Weights of a small mixture-of-experts language model, trained from scratch on English Wikipedia.
Training: a variant of SOAP for the experts, 539M tokens, 4441 steps.
Below are experts of layer 2 (counted from 0) of a mixture-of-experts language model. Rows are named router (the router's row for the expert) and show model dimensions 0-255. Each number is 128 + 24 x the weight over its row's rms, rounded and kept within 0 to 255.
Before each expert's rows: a language model's description of what the expert responds to. This comes from a sample of Wikipedia text that the model never trained on.

# expert 60
What it handles: Single digits and spaces in dates, scores and tables, raw bytes of non-Latin script, and pieces like fi, un, there.
router [ 96 144 128 108 141  97 154 125 124 122 165 116 141 120 151 144 140 138  82 156 169 109 116  90 115 145 179 126 127 170 127 154 103  99 153  97 113 182 127 160 100 112 115 109 136 130 137 117 169 149 156 142 152 117 132 127 162  73 160 122 113 122 120 136  78 134 126  99 147 165 100 121 147 151 141 115 134  74 112 141 134 105 134 126 117  79 134 105 109 145 177 157 144  81 109 139 156 149 158 116 131 190  86 113 119  94  75 118  87 106 158 128 124 136 163 104 131 116  99 110 129 118 116 128 165 136 122 114 133 132 145 147 173 126 105 140 116 136 119 105 109  85 124 119 103 130  99 120 144 105  98 129 114 145 150 118 112 106 159 162 155 112 151 159 159 119 128 132 172 127 127 147 151 133 149 134 128 124 169 127 168 145  88 128 148 122 124 105 164 135  99  91 171  90 127 144 147  88 155 152 152 115 115 116 120 134 127 105 174 143 120  91 132 155 153 122 149 164 131 136 119 203 128 143 151 108 141 185 132 142 116 119 150 116 103 140 109 177 128 143  83 107 104 150 157 127 147 111 115 127  86 106 125 113 126 106]

# expert 20
What it handles: Final word pieces of place and personal names, such as Arling-ton, Charlotte-town, Gullick-son, Relsum-ia, -ley, -ville, -ford, -shire.
router [172 157 123 166  98 115 125 142 147 119 135 127  95 134 155 132 108 122 133 157 118 133 103 128 104 159 108 106 155 159 112 115  92 123 147 151 118 148  88  96 139 111 125 146 127 147 115 115 137 134  73 128 136 114  99  92 137 136 171 147  97 113 119 165 160 149 127 156 100 119 149 109  89 114 125 123 124  70 116 132 113 146 108 107 111 165 144 140 172 138 106 120 138 134 100 133  88 114 157 125 204 132  95 101 130 103 158 122 141 157 137 135 122  94  88 151  92 150 164 136 140 117  62 123 112 137 111 156 161 132 125  92 131 140 148 127 121 130 153 124 140 119 158 126 149 127 142 114 133 156 149  93  67 113 104 138 141 126 144 118 117 124 130 127 118 142 133 107 140 147 132 139 163 100 119 148 152  80 119 128 131 168 105 154 176 164 132 180  70 175 163 148 109 148 110 121 111 131 129 165 140 113 130  94 138 122 137 176 132  90 122 163 140 177  96 168 140  98 108 163 114 102 131 150 116 149 142 118 108 121 127 110 137 104 110 121 181 174  91 135 108  90 118 110 115 131 123 154 113 120 125 124 180 139 128 186]

# expert 55
What it handles: First digits of numbers in years, tables and coordinates, like 1 in 1987, plus word pieces cu, comp, exp as in accurately.
router [101 171 113 142 113 119 148 101 170 151 148 131 155 126 129 103 110 128 134 103 149  97 114 120 133 123 131 136 138 112 134 131 188 141 157 175  83 103 140  88  90 154 184  79  98 122 137 110 132 115 118 119 142 154 142 137 122 123 146 129 151 105 105 144 161 134 124  90 106 110  88 117 165 148 129  94  90 195  94 145 125 106 144 123 158  69 165 109 103 107 141 108 175 127 106 106 149 112 103  96 127 111 112 144 109 146 111 132 123 164  73 148  99 116 190  83 168 106 103 129 115 128 120 110 183 132 113 125 136  76 129  97 106 112 133  86  91 137 114 126 118 131 145  92 139 151 108 122 122 127 132 104 153 148 125 115 138 170 132 136 139 119 130 135 144 137 177 112 158 108 143 123 112 107 126  94 109 139 165 168 142  65  99  91  96  94 115 124 152 160 154 118 110 144 115 145 154 141 114 124 107 138 148 101  92 137  98 129 120 104 104 146 136 154 149 123  91 130 116 127 116 125 162 125 148 140 129 149 132 104 180 159 132 167 119  76 108 126 128 119 137 141 159 140 124 114 157 132 115 148 111 144 109 154 145 130]

# expert 14
What it handles: Sentence-ending periods, closing quotes and brackets, question marks, and abbreviation dots like "et al." and "Engl.", plus table pipes.
router [135 113 153 147 133 117 140 133 105 146 155 140 103 115 136 165 121 157  98 133 101  87 114 133 119 146 142 100 146 171 117 124 105 112 146 102  96 136 146 113 110 131 213  93 135 147 118 129  92 117 130 153 127 111 124 103 108 143 108 128 133 112  79  89 151 108 120 141 158 172 125 132 123 144 124 154 129  98 120 125 103 129 105 122 106  88 143  98 125 139  91 149 100 111  78 117 157 141 121 116 107 106  98 134 150 163 157 134 100  82 106 173 100 106 136 156 106 117 132 126 124 120 123 123 107 151 126 121 142 122 163 150 114 118 113 136  99 149 170 154 133 154 138 107 165 134 101 156 156  76 124  89 110 146 139 137 134 163 170 187 152 143 101 112 103 135 136 140 123 113 124 170 135 154 131 151 162 126 150 112 109 122 174  61 147 101 110 150 115 132 104  97 102 162 135 128 126 123 112 153 114 123 137  94 138 118  90 138 121  87 157 102 160 171 125 185  94  75  99 125 118 164  88 142 140 137 130 139 151  67 150  90 134 160 147 121 143 107 122 115 100 123 111 174 155 134 120 146 141 147 137 141 172 102 133 145]

# expert 17
What it handles: Wikipedia section heading markers (==, ===), table separators and newlines, plus odd mid-name word pieces like He-al-y, Fe-lip-e.
router [ 57 109 143 118  98 109 109 132 135 167 117 113 142 134 105 170  77 134 127 102 130  92 147 140 110 123 101 129 103 143 147 126  92  89 141 125 147 118 160 172 145 107 139 130 129  93 136 128 142 141 144 152  79 134  83 136  80 144 182 166  97 116 117 134 108 106 154 118 112 165 188 114 151 116 135 126 107 139 122 138 145 125 103 131 155 134 113 135 153 147 102 115 129 151 117 106  98 136 104 130 118 130 117 114 140 134 159  91 105 132 160  86 128 138  95 104 103  92 135 116 145 125 151 174 139 131 130 139 165  92  80 132 147 141 110 114 122 105 117 140 127 126  97  67 100 126 131 148  97 139  98  79 156 147 111 156 127 153 157 179 150 131 128 142 162 143 115 100 137 110  91 152 155 126 174  88 120 121 153 110 140 121 125  91 115 154  89 110  77 104  68 111 149 154 145 102 114 122  94 132 165 117 110 123  94 133 108 141 152 118 142 117 164 152 119 142 162 116 116 138 164 179 125 153 129 104 109 136 124 132 157 106 152  78 124 125  90 140 114 109 146 150  71 152  97 120 117  97 127 121 141 130 137 127 124 151]

# expert 42
What it handles: The word the, plus The, his, her, its, their, this, usually after prepositions like of, in, on, to.
router [154 115 148 174  57 104 145 107  75 131 113 140 117 148 112 122 145 120  93 114 158  98  86 149 145 147 112 133 116 120 112 138 105  94 145  97 131 104 183 139 105 114 155 141 136 127 138 125 142 106 133 154  75 149 114  83  97 154 119 124 143 109 147 123 108 129 131  91 165 142 134 127 122 134 106 124 120 123 125 142 129 180 161 126 126 107 102 120 181 160 144 120 104 113 119 131 135 150 111 146 126 126 127 155 112  56 124 134 142 141 115 184 121 163 143 138 118 151 122 117 113 116  96 180 141 127 149 145  99 149 115 137 128 128 131 137 140 131 134 125 133  62 128 158 105 127 105  94 156 132 171  88 139 111 120 116 132 131  93 130  89 142 128  76 137 122 140 120 168 128 142 125 120 147 149  83 131 113 142 136 151 125 110 101 168 155 153 126 123  73  97 161 158  78 155 101 113  99 109 154 105 141 121 121 108 145  90 122  81 156  99 103 101 129 168 122 112 122 166 124  80 155 151 144  86 148 129 134 121 151 137 124 107 153 139 105 127 101 163 102 183 150 140 131 144 126 132 139 171  92 111 109 157 175 138 141]

# expert 12
What it handles: Syllables inside personal and place names, especially -er, -man, -mer, -ner, and first names like Martin, David, as in Hall-er, Bay-er-n.
router [103 167 107 101 127  98 103 147 129 109  98 125 119 113 103 130 125 115 117 111 118 130 171 103 110 166 126 157 148 150 149 139 114 138 106 144  94 150 155 131 157 101 117 162  94 126 155 178  79 118 131 168 125 105 137 102 126 149 100 139 142 164 151 104 114  91 157 126 154 172 160 103 128 126 129 112 115 159 136 116 113 121 122 137 103 122 127 163 161 102 118 129  81 146 120 131 103 112 141 101  96 134 106 129 143 109 171 123 173  97 129 156 127 111 114 151  90 138 171 138 124 110 127 126  97 138 176 131 150 117 125 108 147 120 119 123 188 121 185 100 108 139 154 167 114 115 106  83 135 127 124 105 128 113 142 128 135 126 109 117  95 124  93 130 145 120  76 111 127 133 103 148 129 109 136 100 161 166  85  82 134 132 145 141 160 185 100 109 137 146 157 120 143 106 110 142 128 110 129 150 129 141 131 105 166  78 160 139 177 102  85 145 133 162 121 135 118  95  91  92  90  84 135 148 147 124 146 112 120 170 167 168 154 128 112  99 108 115 136 160 128 143 116  95 117  82 100 139 164 125 109 119 150  85 151 160]

# expert 1
What it handles: Prepositions and linking words after commas or line breaks, such as with, at, during, including, plus the = or - opening an infobox line.
router [162  71 127  75 130 137  91 116 141 111 103 124 150  80 146  82 126 150 121 105 149 157 121 114 127 138 183 144 118 119 139 157 112 140 140 122 108 121 109 114 149 111 148 188 133 113 151 117  95 141 128 154  99 124 199 131 107 143 134  90  90 117 109 125 127 134 152 140 171 113 119 145 128 136 100 123 147  89 117 115 127 110 142  70  90 129 151 126  81 143 143 127 159 165  88 169 101 157 141 142 119 124 139 147  83 124 121 129 124  95 132  86  98 133 114 112 171 132 103 121 124 119 127 136 120 123 114 123 127 113 147 158  88 119 121 136  99 140 127 118 156 114 130 157 112 123 165 130 139 133 115 122 111  87 121 139 138 113 126 146 115 104  95 125 148 122 106  69 107 105 100  93  89 142 158  76 116 124  86 130 126  98 140  82  92 138 123 136  80 138 108  96  68 176 179 156 120 100 148 100 119 120 137 101 122 105 159 144 110  95 130 108  81 147 144  98 140 117 130 112 170 124 137 100 139 127 141  85 135 143 108 122 131  85 131 182 160 111 129 107 139 131 120 118 108 119 118 115 153 122  99  88 130  93 118 150]

# expert 36
What it handles: Word-final suffixes like -al, -ly, -ally, -ically, -ry, as in categor-ically, continu-ally, Environment-al, plus other short ending syllables.
router [122 137 139 190 105 148 135 127 131 127 110 120 132 138 154 153 130 137 116  92 117 177 142 127 147  88 104 118 116 124 118 131 122 116 132 127 125 118  96 137 141 145 125 131 141 114 121 101 165 113  95 132 102  95 133 123  99 107 140 143 140 114 114  87 129 128 152  79 123 174 162 121  82 113 142 141 123  98  97 116 150 171 124 146 151 100  93 131 151 134 151  97 152 102 141 145 133 126 148 150  87 163 169 118 110 124 167 128  89 116 159 112 127 122 104 113 107 121  74 154 108 136 124 105 119 114 100 146 164 124 128 153  81 122 131 175 135 142 115  94 167 132 172 158 157 130 185 147  95 158  92 143 109 129  99 145 104 124 166 121 124 152 123 142 192 148 151 131 103 101 116 102 138 137 128 170 138 104 150 122 165 117  93  88 137 154 133 148 142 151 170 158 156  71 115 112 106 147 132 125 151 123 104  98 132 143  74 115 131 130 128 137 147 113  85 146 164 133 126 143 104  79 146 150 150 108 123 162 130  77 104 114 108 149 118 126 146 151  74 165 135 137 142 176 132 142 132 132 107 166 158 110 152 183 114 131]

# expert 16
What it handles: Month names in dates, especially birth dates (born 28 March 1956), plus digits starting years and age after a birth date.
router [136 128 120 161 123 126 134 123 117 153 164 122 149 126 117 156 132 109 139 137 106  95 143 117 108 147 147 111  88 106  78 148 124 106 137  82 122 126 171  91 112 128 119 122 148  94 145 166 120 133 113 175  77 131 126 145 144 120 116 119 134 126 156 137 160 158  85 108 120  84 129 114  95 125 128  93 141 106 133 126 152 115 137 128  93 193 148 115 143 138 120 102 165 107 161  96 134 106 139 143 120  90 148 131 110 160  98 134 160  61 147 125 153 101 137 103 150 128 119 167 165 128 148 141 141 148 143 103 124 148 140 104 131 126 136 151 160 146 123  91 100 118 113  84 165 128 150 140  96  95 168 165 109 140 108 131  89 129 106 129  75  94 131 134 140 102 159 129 120 111 121  79  83 130 101 159 134 118 121 116 140  85 136 113 112 136 108 132 109 123 159 128 150 117 155 121  93 110 115 139 121 131 178  71 115 139 125 137 166  72  96 146 112 126 167 125 126 171 111 103 130  82 167 130 139 145 119 155 133 135  88 107 135 163 130  95 112 129 146 148 140 127  64 135 168 153 138  99 132 141 191 139 120 134 156 110]

# expert 28
What it handles: Every newline character, especially in tables, infobox lists, and before section headings like ==See also==.
router [144 136 145 130 162 153 147 122 105 164 119 109 109 101 136 140 135 129 125 134  93  88 119 111 169 121 126 149 156 118 156 129 129 120 126 156 140 105 102 132 130 122 141 125  97 162  82 135  97 152 155 128 117 138 110 127 170 109 121 147 126 157 147 141  76 201  95 121 125 162 116 116 102  72 134 135 127 131 145  97 127 128 153 146 103 134 117 119  98 129 105  68 176  83  98 106  98 118 117 150 127 126 106 166 172  95 172 133 116 106 110  94 147 119 130  98 114 132 121 139 124 126  97 136 110 136 118  94 125 118 126 159  97 129 163 109 106 179 125 112 126 122 124  92 150 167 183 148 125 141 107 137 119 119 119 118 119 120 133 136 124 182 163  83 122 108 125 137 143 128 152  91 104 144 158 104 110 136  93 127 127 139 134 112 150 124 126  83 123 106 109 111 154  61 156 124 113 161 159 117 107 131 127  99 112 101 172 113  97 110 114 166 116  88 125 101 156 100 152 151 136 125 155 132 129 145 136 138  48 108 164 172 117 117 140 135 109 115 151 111 182 156 141 135 122 103  78 110 139 133 138 124 114 105  76 108]

# expert 8
What it handles: Quantifier words such as any, all, some, most, one, plus % signs and line breaks right after section headings like ===Cycling===.
router [144 152 117 123 118 129 115 124 146 139 122 140 134  84 111 164 129 142 134  91 137 150 138 127 108 123 155 109  96 117 143 139 133 125  76 122 151 135 159 148 160 100 122  58 131 106 107 111 127 130 127 143 142 124  69 134 196 165  92 100 153 103 118 118  70 142 121  84 132 124 145 121 145 120 125 133 137 160 126 131 114 138 128 105  92 122  96 127 136 153 144 136 103  90 146 142 106 118 102 131 173 128  70 104 149 105  84  95 100 130 159 136 113 174  95 142 141 140 126 130 119 114 166 125  88 154 133 129 163 143 127 116 110 123 139 133 143 129 117  98 145 152 115 194 105 110 121 143 142  56 156  94  91  92 119 107 103 133 131 123 143 144 115  90 140 113 159 123 140 165  98 121 104 147 137 151 164 127 112 114 119 124 116 165 107 151 113 147  91 113 131 125 115 132 134 123 121 147 148  86 106 130 112 120 139 137 135 114 148 130 146 150  91 169 175 129  98  54 131 139  42 104 142 156 125 129 129 112 136  88 120 114 143 104 127  97 127 125 112  87 120 103 169 156 112  92 112 124 128 137 123  96  98 104 120 100]

# expert 63
What it handles: Single capital letters starting words or names, often in song titles or acronyms, such as I Knew, Category B, Yerba.
router [131 186 148 114  97 114 126 124 144  68 117 145 128 105 141 118 164 138 154 116 144 113 182 155 109 107 119 147 160  89 123 126 104 142 103 142 154 131 160 112 112 136 116 143  65 128 153 174 100 151 149  79  88 117  89 158 168  90 168 138 160 127  99 100 149 122  97 134 141  74  82 124 162 145  91 153 113 109 135 144 162 105 132 141 138 132 127 123 159 123 119 126  96 152 128 155 109 155 110 164 121 137 120 138 162 136 120 124 107 134  76 128 174 133 150 155 140 155 117 127 151 143  89 129 104 139 134  85  75 108 127 106 106 132 134  95 149 108 114 170  96 155 144 153 118 105 110  99 130 106 133 109 151 133 183 102 136 165 123 124 168 100 134 115 106 123 127 127 152 125 139 138 152 127 123  69 155 146  91 133 165 107 147 161 113 161 115 122 122 121 142 108 135 114 162 118 152 130 139 131 150 104 141 134 132 122 140 112 128 150 158 159  93 160 112 119 101 149 150 130 143 181 122 125 119 126 116 136 142  94 123  95 129 116 142 182  95 137 119 131  95 118 174  79 102 105 122 144 153 103 147 115 122 109  83 137]

# expert 25
What it handles: Short first syllables of proper names or words after a space or bracket, such as Sa, La, Na, Ku, jo(ined), lo(st).
router [153 110 131 139  98 143 168 113 148 100 135 120 148 109 111 108 142 135 156 131 149 111 158 105 153 118 162 164 140 156 125 109  96 157 132 121 159 129 167 117 114 145 181 141 101 106 138 139 114 120 162 113  86 132 113 127 142 116 130 174 156 124 139  84 127 112 125 131  98  91 131 116 178 156 109 175 136 132 132 134 127  99 111 142 147 120 121 128 147 132 125  95 114  67 108 118 155 102 159 133 136 110 126 129 160 147 113 139 116  62 117 152 138 160 135 130 181  74  95 135 111 108 101 119  98 134 116  78 106 131 111 145 145 149 116 123 127 129 106 100 134 107 148 136 113 148  98 103 122 105 131 131 113 112 183 115 146 153  95 113 113  94 124 150 176 110 140  57 131 128 118 104 140  93 174 117 127 118 161 118 152 141 138 118 160  87 132 108 106  98 133  86 111 125 121 124 106 158 174 152 116 124 127 167  93 132 145 131  75 109  96 116 129 102 109  60 164 137 145 151 161 109 167 145  94 153  88 129 112 141 117 181 133 133  85 173 127 119  99 110 128 128 150 123 149 124 124  90 122 151 152 122 107 142 105 131]

# expert 29
What it handles: Mainly of, plus in, for, at, inside institutional titles and name phrases, such as College of Surgeons, Supreme Court of Alaska.
router [123  88 151 138 157 135 154 113 104  99 149 148 177 119 115  88 152 106 113 117 152 111 122 116 138  70 106 123 145 106 105 132 111 166 147 125 135 152 118 143 167 119  97 139  92 159 138 131 193 136 131 131 137 126 164 101 124 133 141 149 125 119  83 141 104 103 139  78  79 114 162 121 137 121 139 150  98  76 137 140 145 151 138 130 155 120 160 112  92 109  84 129 129 142 104 152 112 129 115 142 143 132 139 140 111 122  90 126  93 123 103 140 112 110 133 142 122 148  89  89 145 137 142 125 115  84 163 115  98 146 133 145 110 122 123  99 135 137 182 143 168  71 158 110 185 149 138 104 168  91 143  90 154 143 110 107 115 113 143 125 151 116 103 152 107 127 163 101  97 122 105 105 144 109  90 128 155 117 130 126 115  61 128 131 139  97 114 143 132 102  92 107 134 131 110 100 122 117 147 131  90 143 145 165 134 146 108 102 114 153 101  97 110 169 164 121 175 151  92 168 182 103 106 103 162 133 122 114 115 142 134 176 141 121 112 122 117  91 157 150 130 172 145 155 104 131 129 149 121 124 148 108 125  99 133  93]

# expert 38
What it handles: Prepositions and the infinitive "to" right after verbs and participles, e.g. chased by, agreed to, communicate with, maimed by.
router [131  93 105 136 128 119 148 114 121 147 123 137 127 153 153 106 139  89 140  76 104 150 126 142 104 141 106 125 130 123 154 115 129  72 152 138 163  57 154  99 113 129 168 146 134 100  90 106  89 137 137 120 128 135 110 162 121 114 193 146  97 125 159 142 139 129 164 122 124 121 139 142 162 131 143 132 134  99 148 141 135 144 123 118 115 129 105 126 131 123 122 144 155 126 172 130 106 133  97 161 109 130 137 125 126 143 117 149 153 166 140 112 144 119 161  95  84 159  87 145 114 113  85 112 157 131 122 119 160 117 215 121 123 122 137 133 103 136 148 133  91 152  83 164 143 127 101 208 121 106 186 121 133 155 100 111 117 110 122 112 173  90  98 147  92 127 147  99 111 105 121 132 128 143 192  97 113 141  95 128 119 149 102 111 134 130 155 130 178 136 118 168  92 118 130 111 122 128 135 145 153 144 141 125 196 152 104 144 120 150 145 108 155 138  76 143  83 144  98 133 110 155 149 141  79 130 136 122 121  86 126 120 127 111 128 122 163 142 147 103 143 149 161 106 128 101 132 106 122 150 143 140  97 135 113 134]

# expert 9
What it handles: Pipe separators after numeric or percentage cells in statistics tables, plus closing parentheses and semicolons ending number lists.
router [150 121 108 120 134 104 100 119  71 152 148 140 123 127 104 148 129 145 149 126 124 138 149 142 133 158 142 101 115 136  79 119 127 103 125 150 173 132 168 156  99 112  99 142 102 130 111 113 114 146 153 107 142 140 144 125 104 107 141 107 131 115 197 121 101  98 132 116 108 165  88 131 120 145 109  81 142 148 128 126 134 114 146 137 119 148 135 138 143  96 120 126  67 158 156 163  88 110 139  95 113 121 131 117 146 119 118 137 126 130 166 129 100 131 146 126 120 154 178 110 115  92 154 124 100 136 107 120 126 116  95 195  86 142 148 143 108 120 144  42 133 127 135 147 144 123 143  91 115 106 112 122 104 117  94 190 134  69 105 113 127 150 119 123  91 122 112 141  98  86  94 114  97 131 138  92 105 123  96 133 133 151  69 120 115 111 133 130 136 147 121  92 118 137 155 137 130 115 105 147 121 140 106 113 110 149 121 122 129 174 152 129 130  82 127 113 124 153 168  96 125 114 180 129 128 120 129 132 141 146 119 114  95 126 139 118 128 116  92 128  97 110 137 102 125 222 125 129 174 132 108 143  92  73 147 103]

# expert 50
What it handles: First pieces of words split into fragments, often after prefixes un- or re-: un-des-irable, re-ce-ptive, f-amille, p-harmacy.
router [118 120 127 125 135 145 126 116 137 109 122  94 137 104 115 119 126 148 143 138 107 123 105 131 119  98 138 170 131  93 113 135 168 138 141 125 106 154 146 126  88 103 134 101 104 127 127 155 151 111 143 141 169 150 120 139 117 120 110 111 142 153 161  55  98 106 148 160 130  87 140 111 170 115 137 141 138 193 122 145 103 114 147 126 142 143 141 117 111 157 133 101 144 112 110 137 149  96 133 162 119 108  69 131 145 181 113 141 188 135 114 107 120 109 134 123 175 136 173 145 129 150 133 104 131 135 132 102  95 138 151 125 165  92 122 105 173 139 149 128 144 120 105 145 112 136 112 111 136 106 117 152  91 153 140 126 123 137  70  97 134 115 179 122  93 117 129 159 100 107 103 171 115 124  74 119 136 123 125 111 112  87 104 189 115  91 116 111 142 149 129 147 126  93 139 116 114 184 166 157 113 114 108 146 122 112 139 119 127 166  79 110  98  90 171  75 106 117 192 129 156 104 147 135 161 132 104 160 136 145 118 134 128 103 114 138 124  83 110 116 136 144 166 103 157 126 118 163  76 143 112 101 120 132 144 105]

# expert 54
What it handles: Pronouns and articles starting a sentence or clause as subject, such as He, she, it, they, The, A, before was or had.
router [117 140 133 130 102 110 122 157 104 137 109 120 154 136 142 152 127 151 142  95 162 109 131 151 112 128 168 135 156 102  85 131 134 121 109 122 116 129 177 160 124 106 116 120 101 112 155 130 109 129 151 144  92 115 136 138 134 171 129 112 158 102 123  75 138 170 134 107 125  80 110  96 129 120 126 162 127 108 114 137 125 138 136 117 155 104 141 125 188 129 147 129 137 110  87  92 128 126 111 122 110 135  91 120 141 117 134 134 132 126  71 118 134 148 107 134 162 120 136 147 128 125 153 135  86 133 192 161 107  99 113 100 185 125 131 159 138 101  53 157 162 117 143 103 161 144 122 145 120 147 120 110 115  74 129 141 124 127 110 160 129 115 130 127 137 144  97 133 111 114 117  95 156 131 160  85 137 148 146 108 170 161 155  96 149 157 142 133 107 115 193 188 135 147 142 127 118 116 138 107 151 130 118 121 121 152 134 114 123 156 118 120 117  62 110 130 115 137 133 118 139 128 126 141 153 159 112  67  94 186 203 152  85 135 140 110 136 118 111 126  98 162 125  91 143 128 130 122 148 117 109 119  89  77 101  99]

# expert 35
What it handles: Capital letters and short opening pieces of proper names, often in tables, such as U, P, Col, Pan, United before States.
router [149 117 115 139 133 109 111 135 161  95 146 125 158 145 109  78 156 127 119 129  90 143 119 114 155  78 176 120 140 162 111 137 133 147 110 166  88 143 160 137 131 167 110 157 131 123 144 150 155 126 152 123 143 132 135 113 172 138 124 157 144 145  98 120 132 107 170 137 109 142  88 129 142 155 166 165 131 143 129 109 132 108 143 173 133  91  96 117 142 134 141 114 133 139 124  78 107 107 133  79 152 133 155 102 159 136 150 106 112 164 134 125  96 131 128 111 143  81  79 124 143 122 144 123 129 115 141 118 117 100  66 136 124 149 120 148 113 131 143 109 170  98 101  88  88 178  78 142 133 110  91 158 144 118  88 116 122 139  70 133  85 107 140 122 146 113 112 131 127 138 123 156 150 116 178 115 161 124 161  96 139 176 112 166 126 104 130 100  90  79 101 138 125  88 129 121 138 131 176 104 119 154 114 120 134 162 126 147 116 102 119 126 137 105 105  92  87 143  75  87  93 101 169 152 160  86 117 143 110  91 127 137 142 131 132 136 154 146 133 144 135  94 132 132 112 146 132  83 111 105 117 132 115 133 137  95]

# expert 47
What it handles: Adverbs like later, then, only, well, also, and mid-word pieces such as t in de-t-achments or suffix ly.
router [151 123 134 139 118 123  85 136 134 161 135 132 155  96 115 128 120 138 122  95 134 121 142 139 163 172 102 156 125 149 104 121 133 108 102 134 125 127  84 166 139 153 140 135 137 205 115 109 143 111  92 120 165 118  84 126 137 165  94  99 125 149 141 142 118 145 154 112 152 137 121  97 138 138 135 116 125  93  94 132 104  99 153 150 120 123  80 142 143 155 121 112 109 122 162 106 137 121 125 140 111  85  89 119 157 160 122 134 160 141 157 103 110 131  95 180 133 135 172 134 135  86 164 106 163 138 127 139 110 154 116 149 115 112 150 140 155 127 148 130 145 123 127 127 120 108 121 141 100 131  90 127 118 154 138 109 136  90 110 111 157 144 107 127 150 175  94 139 133 155 171 131 114 129  65 156 108 145 142 131 204 140 130 133 105 143 117 142 162 169 172 163 141  98 112  96 119 114 112 117 123 133 164 149 144 158 121 129  96 147 190 117 142 192 159  92 118 154 168 141 125 114 134 122 136 127 159 124 118 107 127 130 131 141 154 122 136 123 123  68 136 147 151 144 128  65 109 109 128 159  93 163  69 115 165 145]

# expert 4
What it handles: Mid-word pieces inside non-English names of people and places, such as Tórs-v-øllur, Ist-v-án, Ponte-frac-t, Zhe-ji-ang, -ová, -abad.
router [109 153 125 129 130 119 148 113 149 122 136 113 147 135 140  90 120 155 152 151 129 104  98 117 100 118 125 103 110 103 145 103  95  99 171 152 163 120 153 111 129 127 169 139 119 131 134 116 141 147 106 124  91 156 136  45 103 108 174 163 159 168  99 101 167  98 134 146 136 157 127 131 124 148 133  86 138 101 111 145 115 103 159 123 100 109 116 150 125 108 160 144 104 131 128 129  91 140  99 104 164 132 137  92 147 137 132 126 115 122 162 163 130 127 100 163 144 161  76 105 126  97 138 171 102 118 129 118  66 168  97 152 123 132 124 118 138  93 100 119 109 122 175 153  98  93 120 147 116 154 127 127 149 105 143 150 159 127 152 140 130  94 113 149 103 112 143 119 146 159 161 127 160 113 162 144  87 114  82 142 109 136 155 112 108 143 118 147 151  90 176 152 120 168  95 131 138 152 132 116 132 130 148 144 143 106 144 117 107  98 151 154 123  99 133 156 160 149 135 151  83 112 102 121 128 102 133 115 108 110 128 166 123 171 131 167 162 121 136 133 144  91 122 181 125  94 132 133 111 130 199 114 170 134 145 173]

# expert 39
What it handles: Word-internal pieces like th, st, sh, ent in names (Smethwick, Ayutthaya), plus ordinals first, last, and spaces in tables.
router [131 138 139 132 123 105 131 107 105 113 138 118 115 122 117 129 172 122 101 109 143  99 132 105 103 138  94 128 148  96 126 131 128 127 133 100 140 116 107  92 122 122 126  84 144 156 111 148 163 136 127 114 134 101 107 103 151 183 148 107 112 116 130 122  88 132 133 130 112 128 126 145 111 149 141 173 111 175 121 132 103 146 105 153 107 129 129  91  86 100 152 139 130 142 131 158  84 134 135 160 131 132 117 141 105  87  99 154 120  60 157 153 141 105 145 125 143 122 134 165 114 118 134 111 105 112 156 133 135 150 118 101 133 103 144 132 142 110 157 124 153 171 133  97 115 131 133 126 133 156 102 193  93 136 114 141 104 127 114 127 128 130 130 123 141 178 146 177 179 122 107  99 119 150 106  89 131 170  88 175 128 127 100 150  64 121 161 118 136  93 131 154 161  98 135 173 150 133 145 122 162 112 137 153 132  80 174 121 171 169 132 184 132 124  61 116  65 150 137 116 143 149 129  96 167 147 140 169 155 141 113  95 129 133 150 122 119 122 137  98 105  96 115 145  70 109 156 137 121 138 131 131 124 153 176 134]

# expert 46
What it handles: Second syllable of names after a capital letter, such as K-le-ist, B-le-ach, K-le-bold, Ts-ve-tana, plus le, ra, ta, ke-type pieces.
router [144 124 151 108 140 184 136 135  89 120 156 143 144 184 131 101 130 120 136 156 104 164 143  72 104 112 129 137 156 114 132 136  99 149 111 118 117 127 140 122  94 117 139 150 150 134 164 147 154 125 141 116 109 176 156 115 127 170 167 127 163 125 113 138  78 146 114 109 130 120 137  78 125 140 105 170 124 163 114 124 147 132 141 120 165 120 101 147 140 117 163 138 121 105 115 107 121 171 140 148  85 124 117 135 114 149 148 128 133 177 143 110  95 124  95 153 158 102  78 135 147 110 165 117  93 136 131 130 139 148  99 158  75  92 133 128 115 122 141 126 123  85 144 147  69 162 172  82 124 135 139 108 156 149 146 129 148 133 100 142 112 125 142 106 120  97 121 154 111  94 117 112 116 115 184 147 118 122 141 100 105 114 145 104 124  89 155 104 142 120 176  85 118 183 122 122  91  97 163 145 137 144 108 121 163  97 128 173  85 114 119 101 149 131  87 123 141 122 113 135 136 166 141 138 132 113 142 137 142  62 168 119 152 153  90 109  93 110  95 160 115 125 106 130 124  91 130 115 152 108 148 155 123  99 131 115]

# expert 3
What it handles: Zero digits inside large numbers and years (100,000; 2008), plus magnitude words like million, billion, thousand, hundred.
router [130 141 105 115 156 147 144 103 168 146 150 107 114 149 133 139 126 121 106 172 113 150 164 148 129 125 110  97 102 127 127 144 147  84 126 129 190 177  84 150 151 168 113  97 132 123 123 110 153 115 174 172 133 162 126 124 104  90 113 105 100 107 155 152 123 114 147 116 142 102 164 122 119 120 125 146 144 131 106 126 141 124 128 124 122 179 102  96 142 133 151 175 100 137 155 138 179 101 132 142 115 139 120 125 145 149 130 149 125 148 147  85  80 118 144 154 174 126 143  85  91 163 139 128 145 124 105 163 123 109 130 118 164 143 137 129 120 107  90 139 144 139 125 133 157 102  83 100 130 153 130 100 188  85 103  93 114 116 109 129 127 102 110 133 119 156 101 132 141 140 144 143  95 125 112  70 138 135 148 133  98 114 113 123 151 139 120 136 160  85  89 141 107 135 164 163 106 133 173  98 103 128 115 119 107 145 115 149 147 181 151 127 147  95 162 182 109 134 114 125 119 158 116 129 142 134 112 148 138  83 122 112 126 107 156 124 113 103 138 145 180  75  89  89 100 108 120  95 136 143 111 101 118 146 126 182]

# expert 2
What it handles: Sentence-final periods and decimal points in election-result tables, plus closing == and === of section headings, like 64.3, "==".
router [162  92 111  98 104 114 117 128 100 104 158 121 116  65 145 103 140 127 132 100  75 187 127  98 145  91 152  91  97 146 131 129 131  90 135 155 144  86 167 156 173 140 138 129 125 119 132 114 148 108 140 140 146 144 158  90 112 168 140 109  93  96 131 174 123 104 134 173 144 152 107 146 121 101 165 155 118 112 116 137  98 133  99 101 117 104 124 134 100 139 119 103 124 156 135 123 156 167 115 130 112 130 130 108 137 146 125 125 112 146  88 144 139 143 143 136  93 144 109 118 155 128 113 133 111 134 118 178  65 139 141 162 139 141 130 124 139 142 120 118 135 151 157 121 140 124 119 153 161 112 107 154 118 129 154 160 131 174 119 151 126 142 147 122 152 150 118 124 163 130 108 105 141 142 136 145 150 123 169 142  99 175 105 146 183 154 145 162 164 110 105 113 112 111 147 140 114 129 178 139  94 130 178 146  90 126 185 109 118  62 148 182 112 141 103 127  90 130  95  88 140 109  96 151 156  98 136 135 121 154 108 127 149 145 130 161 115 124 131 129 125  92 114 153 148 182 119 136 122 114 158 147 163 103 110  98]